Experts of a small language model.
Size: width 320, vocabulary 11272.
Experts: 80 experts in each of 11 layers, 8 picks a token, a sigmoid router.
Below are experts of layer 7 (counted from 0) of a mixture-of-experts language model. Rows are named router (the router's row for the expert), down (a neuron's output weights, with its number) and show model dimensions 120-159. Each number is 500 + 50 x the weight over its row's rms, rounded and kept within 0 to 999. Numbers have three digits each.
After each expert's rows: "raises" lists some tokens whose logits its average output raises strongly, later layers aside. This comes from a sample of Wikipedia text that the model never trained on.

# expert 21
router:384443514570469500466499473525477507547488605398429572405449548503481507501476470509535550514583524377541520575611494410
down0:537511354522497561521562490489463457444506593450522496480481527490450527503430536444575484519454584617614449468459499410
down1:449490456471508573490506538435417510465422468459507478499446472499402464525546553413366528408460493509419471544448513451
down2:492537467459423462508457467550578498462429496462419507471464541485497480457477491392559489481490477487546530489493507536
down3:471581524554614561493557477531541529511541582502524577471481384398506548567451415438564564474595449468513450503461452545
down4:511591472467568549539514462548410442511608560519514466501451466544526469538478458474432525513461496360411517433545509491
down5:386435485541496514425569527444453538605490534508509490430474449442528455523488473540560521549486487472498607544592454450
down6:592492515514591487538498587467531561497422606565486441482462492453481420426438476457436556560614547465446442476516439399
down7:542506500422543496444505474517459611506541512482501466513524494430551554513470568483549579467474437410447508485497612453
down8:448558490505482469437491450413490487442525464489493475470454433566627453554569525551415545532441479352471529538454596392
down9:522586533456463593464552476501387546418584462541526482500452537446420473552511463538392578486513443602429427450448495541
down10:478478530485467458430445453553514499590500610440429536441553401449560450622527445519461506507489539406515603533553500497
down11:497564447422514503533539463496526566440524471482517369523426476422443432530417531489425534451457458525448486445491452498
down12:460576523574549482453571468509575509453517385410496524480525555485576526455562560440555482493489440433561499544513462497
down13:497446537565485469456472531468460528491556436649515423567500449461492532465553486536502533419539460556522480496376513538
down14:525530577427508488470493493512479453505529512583526481540444512541514472512473381458507533569522533451530522436548476539
down15:500496458482492565482499532485373552500567525563486502545424520501512444511529465429345486515464439514443433527488576479
down16:485491611489503522475523521493501523486542502616551498520544516434477609453450488434513540488528531484441443464438529599
down17:494520497523481534500559484469539559452566523567512519446518536466492508470466452395516511547515477448480553462604494526
raises: "of ", "who ", "that ", "whose ", "since ", "under "

# expert 74
router:398482485589519532593443597429444501600483595551396539522515523555490499499482498485597573448462499481527487602512482442
down0:438532573496514539449568505535408507567552423603534494463562509485592401537484608579563471573413612465474460541480501506
down1:495549509510401522519527512464548437434515548419417457491454526495389477408475552475412514465549496399481568422491487506
down2:575513531522440525459473508516523447516530568584430561438551516447556629481492461579582442474531481431526459481504472435
down3:503396565443577491450570607561440548552535449498517442505518530486562499589410484520500357523456510442509518552461558561
down4:506538533444497476493438449515540501505493490482521573528384455423560524549530409493594429502506568365446534514509514569
down5:485424544506479450502470436472501521454522546503511478552481563550478563444456510517588453483494498463590505468474461571
down6:648549572504466511454584485467597603452495524524429576465527527489461458478483496496586540523511481519556469506552638465
down7:486499544584504501567481504460545489391427465468548593481523443519563506500474463488583508527591518415564544479495476504
down8:485446466515518545508420535464516443472442522553514585532405448457509440464513434483593512566514450526527540531460483474
down9:534529532551453479492550506479430441487438584520441537520488417552448483532493458503605479397504530545489565500517534561
down10:567416489557493408508476470536411523507515480448468510602426410537459555461449511507401563437514544522334480426456422579
down11:500488504486512550474437587493460517520460481517447483560504504496475506483551519476497497557540528436455488530551507417
down12:513454505499583514477452539460495501434459425517469482448509566478497459508498536479611573559480437529551505474495398477
down13:446510462505443453526445472485509490549468467537367542475461561422574565542499450458502443469559508552483566509418440506
down14:490522454468340487460598527490477610516515616499617549515494445473452562510465567520449539557493509472489439484563500450
down15:440505477528517522516512462501553434478481482483531524457460415431538467419547444546481434414576534485519503467382455510
down16:461439478426500462564483482509568486473470518566417454498550515511530466571502498540510465526549538604625470526547427626
down17:571472536639488501526541465498553441546475530479487418444393545491530522500500419500541468470523469516496547495482504551
raises: "eg", "ery ", "qu", "ery"

# expert 10
router:475470505572510466421518555486461473507556587546473409489438423496455482496539390503549561509478604535504505522491494463
down0:465535537443592477454483441538449518464548523514450469472548456473534525493538404454520463419573521423524464428505479487
down1:507414444490429549542500493514448452589446519540539456467419560611599577588417569453470499426463525536546496570545575517
down2:483471601494517462452474595538484575487511610581472417419524502577553505541462495530450507426542466505616471416532542499
down3:516483499566531533506450432503499499515567526484550499499524500534405472480485547538508489465522511474487527487494471511
down4:465419449431397541512557507364555512568485440448521478460460580596415547602555556475486484507455494462529462551487582553
down5:499436462461509500455566524507539429530508486471453549458521505551505432568510471511393437543498515519524519495552527471
down6:537427503440386534474482580487487375556491543413465436549468494494568521514490474461478532388467529468564431557527531554
down7:532477442447569489511478523497545414434591538492517556521463512512482476479493577539494596489508450553480452536526456490
down8:538678460518502508479469447431466393463443440505434608590508499363449477491535464518475487531585504588491508458510475424
down9:447483453565455522564533430477403579554520581529510508451556493539502478543568521475473543549457455465431415477458454505
down10:482423517411427595461412572492602470533551458490457501487515428490521513437521606567541459426508498498556514527564540508
down11:472469473431467517473584579478547517504477504486523473502474521484499516505558468439554439421483441586465523482463488519
down12:553544483394496474447484477519542538428527445441470459492506454452455457575411466476575500464544575540473486459437418592
down13:450382492472463596538412496514457498532487629485465447530483577455489526479530419500510527360509423475521419554487431483
down14:580466508501520519522453589507505561447538484507514508459492535518503405530477511504487611570411548447513476526528553485
down15:604513484492429476428472438427528447401537429452471485566478568433470539530514499534560505427523488467489573540487487430
down16:530588539457514472484446414603500541493624425499530549501517493525509421496549461469541520480564486599488553494507566547
down17:516476529495609448500485438462548449427529373519477622496508499500419452520554444515499457547507471482446524554533459629
raises: "as ", "for ", "with ", "within ", "in ", "behind "

# expert 32
router:421477577439516561510617509541463519578474730508489510561468518533481511478548521432567596505438498490462508593471502490
down0:435446481461467545602525481502493515550534516435406504521427494422422570553547517460532507555493481475428524484509508477
down1:452514444532480553592523457459459483507499612481520500496585420504592500528560619522492457538545421521428492541580524483
down2:571472537489517509527473548585613377453498598407480481509495516568525491333539495563511453560645468471490525486562508517
down3:586485446515473524498473453411416436491486553520522431431589484475411462469498561480495498457540489425531538505616441483
down4:534491483491467476424483415514432462459495458488483449493498467480626503487429401614557400422520417484472451543455537538
down5:546530570462502505471532586487419512457473516475526518606534490371455470568529512467542512484500510513526583501473497461
down6:539476567484480505486464495388535488494458479513514465459525484533575520486494430475557472492411502519552512470485398486
down7:466434487561597461613402500457461475539523505477451468495554487445565469379413628566410517472508551486477500521508435467
down8:487487542513594520503505526434469528547546439498556530469503512517548475470599473527540546504526505454551520404525436483
down9:533508487576581456483508470518505457426454499475425509525506416559491488450491488483557500489481516503567561455420405529
down10:496521555484440540468496547573534455462464501415490481498474424490482454488511531522447520467526508405407480508522499479
down11:434537533534451443459551687568474540510509488447491391520547439458463502514557510560549460465503567535460471548494621451
down12:508491459536542462579453534494562531563493515489511553469484470501445524458535523528451385522474512492475495417457474512
down13:486552476463502529564498518588545574400480509439500445464525524555455513493537488512507457540454588493589558561553509504
down14:511509491533444561514460489545498479547534461479466498521497521590605521517513465500460487432450416501494491407558431461
down15:562437504492558603560464533520496502520492579489510427424413499492512442513443525550470393540477537547510461499484550464
down16:520474504517450493462517586417509564619427469442498522475449482567416529481428491508479462406520470572473482486506487466
down17:568611317484540583553446480492549564413498551507435511486562477546454486525513482434475419546473548598519459547468490561
raises: "vi", ", ", ". "

# expert 37
router:495530516525484481412553586470419534507478640424531456412481572522518540564497380416532638457484530521490450553584546543
down0:473468515493504474457552430516455532477479489599460454462420515477562546564531574477577470452490580571565454460407464563
down1:502544486569450405472494483496600546471487488570491500546459511500562446456462526546436559570565452436487559549524576411
down2:519477498486550573540424504562569532428486505571554557479512535534553573556519494496429576563479567509352479559593437489
down3:536473513449473461444506519411544412500508477515519534528494499540510481451430462488485484442480484450410453460506433560
down4:449458509487548459516555546469437562547498552630458440463533517539581544484442513481443524388490510437500543506463495448
down5:418484497581459526585461555523486483559521473545478480476505353523519424527441555564438502501546500466490447554487469453
down6:456457495447459503406508460402579495438521468563471477550523631463517481545441527546559445405513566495433442500516464502
down7:569483457505530487439566442492475522493541720576487563648481548401523517487475435399543553445458459472421517440521559478
down8:511458513562542479504459460507479479596514576489441480498578442534480566490537497437495537437397513398517453496606517433
down9:504468435492568537588442386466504445383574538488454553506503459526517546521569551572473558603462551582436669500532529635
down10:538487563547447527550537458444469421481516415548496484423487491485504493494507414441467538525581463561501454465567474542
down11:525562598479525534541539558458518521594420530538502429453453488469491465499515560511543450535436467506442515447473472543
down12:474519450482561546507543406493589474478566519617500484504581524548566399512527493457540471464518531504513504479368424556
down13:523455435451483540477470483494561581482478459461511448580428433404548622522445480596586420543526469543526578462475408501
down14:473502536450415424461450484429498529467589467546478470463492521525580463551516534539472481517448516529517496512515633546
down15:550479412489511565525461380465583514477520428480531518556494422453509520630477562489511561605478445451456534503449633408
down16:463546507464382429517568512490493567526554432501470521494496474567459459441491562546530571474499499567478522485412458501
down17:523510549426477483407547501481464508498450427488492478583421463515501467490447450494513583390472459466569506506506488634
raises: "; ", ", ", ". ", ".", ": ", "\n"

# expert 64
router:398629532612577504508517498563434516494444584457400398478481442422512527449513522555546491473408576516514494478542517452
down0:463544527501613508493565456538505525490442432366494469498470442473499457525587564549620407526549482541459524466483484578
down1:515478516529508492476506475530515434522429435506498589499457471482542583548437560497445451486455396540538465487422421511
down2:535552608473523562495441504477527518603507604497526421504560400479517544539550563436491511480400511540474521488502557495
down3:567388416590562451611502447531452449546481498581521547524510536465545573454449410507524471402501388496478540457440543546
down4:523518551518468487488498410523475493457494620461513508544393522486502430441509479525483500541490463550425496480580597488
down5:541456471576445463535502512501474515554472512508490384519502582494476485484515565519493435512530467470417440520595576503
down6:496444523559536561576506336437466461517499498467507464433563528471553552558488542484499512516612491450586530436517589459
down7:538523413570533515422327538501504491513522669506454462480519454483504510494396505474537563467440523542503498462524488411
down8:491434392445531537436493529473439495498426355544601497472380489471487534482502452458485519443424574459584503428517502475
down9:479444555462488516507480541561444511460537412452483493511584528572494484492469492536447470492492455435578529638495485546
down10:509538518460543544424496414454426546454523513431516473478540553577454391441467442474512539564455521503545533465460478511
down11:464553483489502532470494443555491527539545461393446573476526575461536569480476505513430566430474533523527533501426545485
down12:527504572492478570490515463422560525500482514509550469384449565533506487515586413521513515517538568534584488503433508535
down13:592454494422569509517532564468494468464532497548518493493417515428437559473417488531476558472461406446456494561511493455
down14:489454478532518568482494541479587494540485479423604574573408470470535466462481514481514619557466525542499470494530540571
down15:428517523515511487440475559537507515488540512478469388435402550452592517543563467481503414499502437444550486545421484541
down16:509390540549548486472497534501503441494474516557489495517509518480484532573501492543463587431475456436504467447503442449
down17:397409526433601488491526530587436517569507502529482402554448518519493493495425542560539509483436568567594524519530476554
raises: "latter ", "p", "instead "

# expert 25
router:498387532591423595479482480417554574478485544566553556531438503482436468483502420544559576530551507457521532523552429469
down0:524448544459523440527507452566490510442554720555519473534594483445611435504487442415468562591527484482517473571561528535
down1:437528525553479584596538468510505533522461535471468463463504368513486484533439514591479500518542503501550503449550481571
down2:467481496500563522465451526506479485451558530525500466554468485491447524569550563456495498432473545490455485425455441526
down3:553505552454511520507450512525479481469559566474545586434480462454422454484492448493540554509514626494462497527491481550
down4:524509466509493577514516515478532561513527577424504498375494562411533471546431515482625533540547523535501440504447475461
down5:459409507496409491407449539539430547446523441519486577548476480495586455501502468521464491446427511554540444501549473487
down6:439489500522472474455393496584469544468423473504548593538634476498507523454461531533413542538521568457469603515464514542
down7:481503508458521499538430493533537544485533369443569488455564475557604519562461450497490525512527521493494495504583435555
down8:578526439527571425556520551473475461508430490495456578537495567476481451465584519548423549495431494573357490540532427485
down9:488465433514484554563491521521459540519462295489431432428466460476430521457608615544415441454497490598452453552498525550
down10:559539499543583496557488514551504432514518547464474439501515563571517412480515572452482488507545440503504428488453474467
down11:580580549528484465482573454517407404598515540488451504526472446485430461509482494409421508532510562545467504494468572431
down12:436483476484407511488583475426470551474488456483508481454454515562501512456533519604493525540469477462556532462512546491
down13:471499477445587413433496552504532398495449544479403513526353548553483546421607513522559429574472577599493515504507565552
down14:543520463415497532487512399489487388537458478434457454503478503461589483455486498450457494459385437562559369519525552515
down15:486434456463593492425545508447480529513513430535514491473455449473456470415531511620416437544495432502543446581491521453
down16:554499429421572413494463549464483551501539603527435518515535447542479504529481427522539389377482540519487547472547460470
down17:556536537490478529573599558485516460536451518445378489465477479470548450499602382571430535463476467517500522492539515542
raises: "years ", "years", "ton", "times ", "hours ", "others"

# expert 11
router:492456543525452531419534503493417508485508686511526521500423554481488519480526427485539611548516546479526463501531493498
down0:459477482503472462523529556501534530451497482449487476481493585544507431585526464520459500623479469451459563484460528494
down1:536457458452459590469501536482512413543554421462496381397549479598551491600532502543461446451506563553527567531423402503
down2:490550499452435436462514586483544485582495533563515546593565473541507488488517494515465558592598587417539512488528538516
down3:466526550543468484524578558501525547501498453593476537464433413453502489514508456490462485402492553443541512410464431467
down4:509509526613499581510535518525513424512484407562481494504501502500529469522515463484534496564574497505473584492529562468
down5:487541541433638414450447421516456439520540576487517422523463612422458436488477558584485463506423402533514463504521572566
down6:489504482513393496463481450519509541475522394521467506426528478483503530529392529504502533485613525581518408546494459498
down7:470523562466400496492567585535418532549387386541494533478535539565463587548506567489438452545436498497441435534577534433
down8:567480452512508527436533504532440535533491441445583512444438571592482372500527457442492544486496494477506455508447504560
down9:467438465482399459469497497584475574444467601475589556537523491457443493542568448533475591480468578535515465519473485478
down10:460532520501584460461512556389407554548436510529569478488468500499506518478466556558465469433512438469623512531503525510
down11:506538455388518620532518506507589490559558513487461496511501602475473512532483445536525545528536530526491570503598572486
down12:495478525425346547534497553492560407529471505424537515519571506494460496425504452562513488514418553482540509550548497455
down13:562494596507421455471490496358463470497497562517432463472564511481433592500512538444424549481506534492505479526470600459
down14:477492560571471521527465525507604508501595565454522531447539427365498465466446478407493526439445468495513475496424425489
down15:474475497537510540479571473475536509636511541554444466478409552604464592580465451520492477565508515531547484512510477468
down16:487478539505457536548531480495465482417427505565619477439528409528431418496573521518490545494441452595516557539471481512
down17:563525482497484590478555496486483562454477438491450498414510539502506459536447579535438545472451500513533611455517534493
raises: "} ", "age ", "}{", "ual "

# expert 72
router:456455509589497542411531533492468569586490600477428506519497477494453547501445422420620565421482532433522431582484490478
down0:486563521521527547449573458548530500430546581534490419488387630469447423484444544467469581494561499422524464530491501528
down1:475543537570432493544563592481502494431440437499485509468487409493545438591509537438500569500474516565621514573490440435
down2:510430473461554405451439511542493437590562539566533552523518459474436447454558511535513499475493560451508599463434489539
down3:606546502492476494467510511501447540576489533571579551510511447551529486519401536526530507545493522468516446504512501440
down4:490602449468547445444530547457461501509520561452419464498451534458520473439497544510475471432452543477503500532533509527
down5:349541547519506559503484441644482495473493406460471477468449409520481459465501607550548469489481432514441562476539540537
down6:418561497519460560491539618492504483532478416442545492516406437550541504501474510490518480512497521477591529514456458528
down7:497388514432463517604454400430568547516473396434393497446540515508509565510397526480571359498544461495475538395520559516
down8:542561517475576488425515461452556550496433426528507491556535525524526550397430586514495478580558508489519440464566490461
down9:520497464503564544560607494527482486521509556510555553396515511471476553486417516510528421516585467473501513571433481464
down10:572539482574568509486479543472508449423472564597435460497527430533534538490491469463452395514504510442559478471526504472
down11:496549438540516512529532478467417501527485514527544429529427470596494566476530511576450495536429582464513538521558453519
down12:550492490490463558547376480474468573450496571519437564464450496487481443551533493523543448551516529504548471501517585498
down13:404441539476560544429527515499531403463465530473512472452506503456550442487525460516458468435510550475558442497356490573
down14:562423502565489458500570466502592581485475505473476479363516442480547522525396482501505495411537553445551510448465397511
down15:340493509497475476551482495458470566537486469443540507496469497570564528485570521496511461487579460578507480588576580495
down16:537547526486468491543580411434524494489484567523457469442476517400589430407430502496610525460429509402481528535414517496
down17:480478589503516547474495540392539467422473368440517480432481482517530453415586472507546589563535513451546537429534475516
raises: "°", "th ", "mm ", "% ", ",", "times "

# expert 19
router:467456532552448501417462534489463517511405553511512464431381533449424525501554411470581486536591455534525517547527526549
down0:458582570503461487492464578549490467478579571431539499457501453454432522496476545464452435480498510509416519443578470476
down1:565587501560457464462496512522520500462472462515550404528525487454478443541458402568473518431531451525512519526553576499
down2:551493441516553499507567490492549490486513529414573505522508607524543500600549545515480546548542540424571406504568539455
down3:539481459469547497424439415531516451460477435473436430549559502492471481532499449585505498524506467446558435524480516432
down4:501524464504463547424539479568540515520410541517553556495511481528437485478457585446492559403489560435520560439444504529
down5:552485479461552477481571459483511492492491402557376503554447487472569444501427588531394416480429415519528462487469544511
down6:543510506517488544482438485493404526569540605449577485529456463583484472513544504452484558497451553459572516511386516477
down7:569467502508546512448525523509423481492507508630572508407456584570564574475430483437518481486424613509496527535486414514
down8:507557535515564497522511524503409499522497343451569482449544533553491490533528591526484394548455549478506577570519521572
down9:460547516491431524464379472523547466536551501547490492500534521523521549525504459522542506531480418588520486502540447478
down10:514540510478557578490436431500569457428534423507436501471505451525545438539521405535430487502557573494445521473500552531
down11:553572511537463527512522412530443458434490597487468519663458443587525525609412551476576404583530551502512538586484498516
down12:527530484520536475496558503539424453504443480578461442542475575484534560435557497549520524426564423562567591480455503461
down13:441531651457548528504581545477591470547484578535499532616497472459352563500460376585492425585482501493594511565477417453
down14:590502479572440503424609543483550434502542576561379410455540562480592484467419561487454544487493492495438472517486543458
down15:454564471507490527469400379563417436500465478569430565529445447500503446565467524619528539481419418395549500515486579502
down16:477472585423406436453454518526493481569408488484559583482538534512458518476573478516460470505521544495589545514539522523
down17:407544565503492518441551480454519491440474534566534544456486569580499537525490575527501513528453563463526506484493507625
raises: "the ", "be ", "any ", "either ", "all ", "their "

# expert 26
router:533519604511437506442503507458460518581513601433512489395515554450453537489553438438519518503524554486496525600516533434
down0:426456523427472547507496472510503464539477481519436494543410422483499501499500559563481536441536435516537446491428479534
down1:510412475492502578593529576518535472546545597522488487569474496528554576508511482478481515412392514451615443547561540445
down2:474478458456513466544545529567471537506559475468500525507453511596542447442526536474449469465396430483494351387357425480
down3:594490673492512518480505473468536428491521595485511363535526602518428502544438530470473499558393470497513511473541550493
down4:453527418615512414550501455447614549604428417405516581528522498454593489462474410491490445526528484529491460586567474503
down5:457570537508440496503498482548503506558486385515465550515476456548565522469477551534481463564574526591508424414499529540
down6:512511514476482509521471594492567598503459490521497506487497460438466513480504609485459586441528486416473464508499531444
down7:517470520425487507482514443479486475558503476486446433483456610561448556472550564482515489483573485505566447496520638530
down8:517450527513505520465492465422514478453519473457502500560434475570499504519521505464441452475492491525506506526517491460
down9:489423437521551452518587520485507439532562537447480441417502452486469483545421457525467626587534491547464522545555426515
down10:561512486602457560432507581546423521462468609440448542513569466533524500467525536469512492546557567529481487445533398407
down11:525457476465485431502476507587410512470501427466533565510479429553446469451468453564563452528547540449583519470511514560
down12:518468510533478591522572508433501503507450383468600441518511531607497573462535494554528434494491530467583502643487440516
down13:464574521613516452467542571487518576526449305516541579546503521467487532438461572508444479527512469509510481571481556528
down14:482542439495624590560523462521564553488518567625494492511554462565501544513483438551473539500529502458432501454451521561
down15:513492508504486489433563492472438490470512642523532554448536531560435522512481588472591546554558473471493429511384460397
down16:500590549473441614479487430441499543501452407470518547389602499467502537548436516474492506503549473522486484436504464526
down17:567561474548547419491514584435535530429464639473491463442520581478441518471508505462557438422601526443512450552427494485
raises: "ets", "sec", "gar"

# expert 44
router:583500564529517510484445521520508524541522570501477488475512398401405556475428518591463631515550569470529547508506512475
down0:465444519502450499542479534498518512569466644538540512359584490573537455532619499508584522583488441476532517465568533595
down1:452424469460466541572365540445504460553442401390417575500587523519503525505550492471546415531469434534490539578616532482
down2:507422503440440520532453470581476562553454456503514472551530475562479397503549535492521579430611544493546506427502476506
down3:465519471467529485437585502502553564565462373515571394434516495487593556610498487524537479437492539414565477477437450470
down4:445430429429523503481571635474500448489436286481441430540470510577498455568530531517511456402497448490463459443454483573
down5:445510506503515588445426556494490458414531467487537513461569456464444474571511527532529545509495491532464499507512471453
down6:485472426480537526587485485528479495439496531421458486552524490507547515547585531574531462467651526490489447529549601507
down7:668487469537519502449443422480585402493453417505484433493501483473500512538485416500541541406490478510453472447413482480
down8:510539390544468472580477536642511480517525426495465479569511541438458487467522548526519532523478519527412525535629544438
down9:514501590515506515506481483520523431507445586447547446473468393560557397517437531511527561547497422507525414559493520484
down10:459535550528486534464501486444489591443461539457548407492502507561510593567492513476570463571461462493477526520441527519
down11:480519557563497378524536619521539546540425555447524504486495390514546621480510433467490501467469496449492511428489449470
down12:512489446489562564456496544611545506492453749449525507554543498515500453495494519531370585512566528494592526517443416500
down13:524523546404545493541507463568505523528512579521493535570403526472614494477513539580559547523509391485436502553463539554
down14:441458379486510495489511499428519579445409362616497485520487527491444481483510501438483435497396506512498559465516391365
down15:475426549526487568534460557607517499531473394460490564501509383447503465412455488525477530420531485448519482503552504512
down16:411554465504448476510547500572483426447395542524556502463463484566544603516492491481463561516508578461547526545566505457
down17:475524482494552459435407405501434540466435483679481488547437570462480497500525556543497422400485530561527491493521537483
raises: "thus ", "though ", "including ", "although ", "but ", "as "

# expert 73
router:509548523557462412420500465499423614500431578495478529492488529530456455491544499436547637491434464474529523439506526541
down0:537502456507436394540508361519495574598463423450475514531489497547446525497514522516551575533451512475400466482495532480
down1:535536414519589573541511437484546461591492516514519502513542519441556436535447478563526459539452543527554505474501488471
down2:505556411559468433459562556451467453459524561549531549471544436471474516536460535469422432497482580441503529521521415500
down3:381516468508404527521382568451465469471497491517559516450559485519579495460465523547490457436562501457447451530523537619
down4:522533532538511417516506524438441534497508588491579507428438468497509546480478516447564532503455471455460461483471471447
down5:447491443581509502465532490411586390555466450461462503539513445406553509561508445513438467455449569521442514562558537493
down6:452547542511482487555499484471503523508546577443528511492480509532468522468446465472430426445548460403489457609499488439
down7:480587546464563526526517534464618483487599552419500523501467471481482483526544535524478493501476488627506523566546450467
down8:444457510359503509432441627517553494596447601462564554511495493526518529523517398534516535473539580507506416561487567461
down9:439494468519615578342531512500578434567454568491518524487476547512514567526461494545481472477462565439568486500504494482
down10:410450374587450522434506562477486445566505623559531548478519455408622487496510472566482450427513516502536387572532470455
down11:572466531479547424451523603613518513469479447482448505501507557457484496473535477510543537503574475477444584458508520544
down12:400380563619536490509469594609548508582422549499529480523459464441507483504580521499504562464440543464524573508487481484
down13:516463548558593538518517485477501512444616539426442510526366508497549440566477532498495451552489487529482508469604357525
down14:550510546565490501577481561466453555437554542569551530579528560490484607481503540549487473433572584621483486420523514492
down15:529588577465456566575455447480481511480472431488444487480466460526485478500499581471468496573425468473499498494556529557
down16:382458514562486541558535566586444551403458535461498512419392440564539503528453575481420508534508506457489546525556496429
down17:554517510466513429514504477601389504506495469500418613501424527587505467560533560497489516555538524574471492481530448465
raises: "g ", "th ", "str", "k ", "zz", "ke "

# expert 66
router:480473502527518512448520501442409546569440552491476487450439548493527525465425452359562519407484530482606497598482462417
down0:463635446461574547488425615490518579463493405479487488496564590621449493526502624425436499495459500459520522493489498501
down1:570606450436484540518427496564550507443498729521457545507509485486552523478533480506592546508498448546409489406481417576
down2:543494533536507541510516407482533545463510648517517532478530498564554432514530510503493536557454441523485543497403451585
down3:488494460566448547477496546494611431448544614475545350499515482542452417388446412488479499546495524540535443558431496487
down4:488531550567512512509520495488470540494535315493565579457514551485383512555551575431538421484496455479514511519519512559
down5:460354414517361429457499525537541486507470535548477527540573587500547544513456509585511410472529525470506520496565481441
down6:552545451436460543552561530530531463431508525454550332452455471477440547487392517483502482483455536507502493486592498600
down7:448526492524498494494531531467608514476504377496565424464444468443462536454554564448497581500497446515463521430553445509
down8:562476449556604490448448506484438560501580666457458434412453497510524564466546528485540521443563444440524453484453560578
down9:509497534411578552480493504471462470445550560556529523471557515537564443533552493467609514506480491483463504460464555556
down10:483503548455518398542558566575554545444560730472535602512543434502523509444539477518466584469522476494617587532502491481
down11:460559520405518460542546533585491441582481587364499491506585568485526420462495541486463504457434495450557576419553454526
down12:551501513541486472470544512518426409536460633436461497632515574537482464497533466533511472457480516501548544470496546545
down13:559492369515467421514491501521458440512470531427514543569458474555465509596561438498529528498455507467493469433512505482
down14:467465512530510513548595402359432505516474487531481518481507570424460481511459468503574515589576490541562506615591501446
down15:464494588617457459536514493543484480566573498449443387593588500483499524435514555464493617505517564488490451592553602521
down16:505522513493509451569493443479517522475534679467519462454449453528468550506534456440507498443475462576524468542523490462
down17:604475527466493482554478450504509484488467351496506505522495546444516415545572442455489436421450544546487501447473501440
raises: "====", "All ", "====="

# expert 27
router:514504543550585583444480474468452476518527621449428462472569494408480535445503476508586573427491502517494533519521490446
down0:474491447451419470539488536582531461541520669483536510497570500512555500542399470456464451372491437554465490573547514552
down1:441413528492483488548508491433660513418489535548486518432521507440447542478521473485559516543504565445391441417529447511
down2:485423528499490480568584511435596485483472460605444570506447542507533564483492545541529428515561445526485465498490480533
down3:520485445558427474418463438470488444497538528451517503439492477647535500522498388542480489503470514464519512497550481482
down4:482520375515510457583452461552549548438493625521427540409522597550555527443571491408464534562468564480475559549604453532
down5:477562500498594557505592601446460490501406420537576481542493512480526452444484382483515362473515546569521446442490591496
down6:594570554406468540576459489551501618524487476453505581462416561493439508464589387455577506477533426517609551518496602459
down7:510434507474414526471561459484595472499483528604476436447499668525522614503571419503491580474493492509447522517560509493
down8:507502417493517574491483469427491468495583503493474484534582571373443480504558525381513504511490555453469525499524520515
down9:589530492440548534539565458323517475489489563470452561509584495501503546452480384449495475521552462477499414440509477507
down10:474502480451492620574497454457542540534401554595528539565490502548605502448394529516463496526443459546465393535522449474
down11:550415484528502418490534502532545539500448522484496489456492549513562458524396418511549436550464523482586508570595473417
down12:415564461549440512510535466479575406518519491479517533434631498495483520535350476525439537484450523546442434450521477521
down13:444414463550483479565492448545523522518409547579481517492574479470607449544478584466504481489532453536443503488507491487
down14:442550531504435513449516436556507493538580528471496601600419505490421537512549476519494480568502519457532399492525433491
down15:436532505497457489540488438384431528372390575550472549465548474501541561437597431446567458624436525507566474537449487395
down16:566457484513455526549474524452514503396481502475584458502531452494573518524482487473452444484509552474422496517558428487
down17:467582470492509456459491527483424494496476428492599580554473472437521609483480498558571435495539472505511533437506530494
raises: "in ", "to ", "- ", "as ", "with "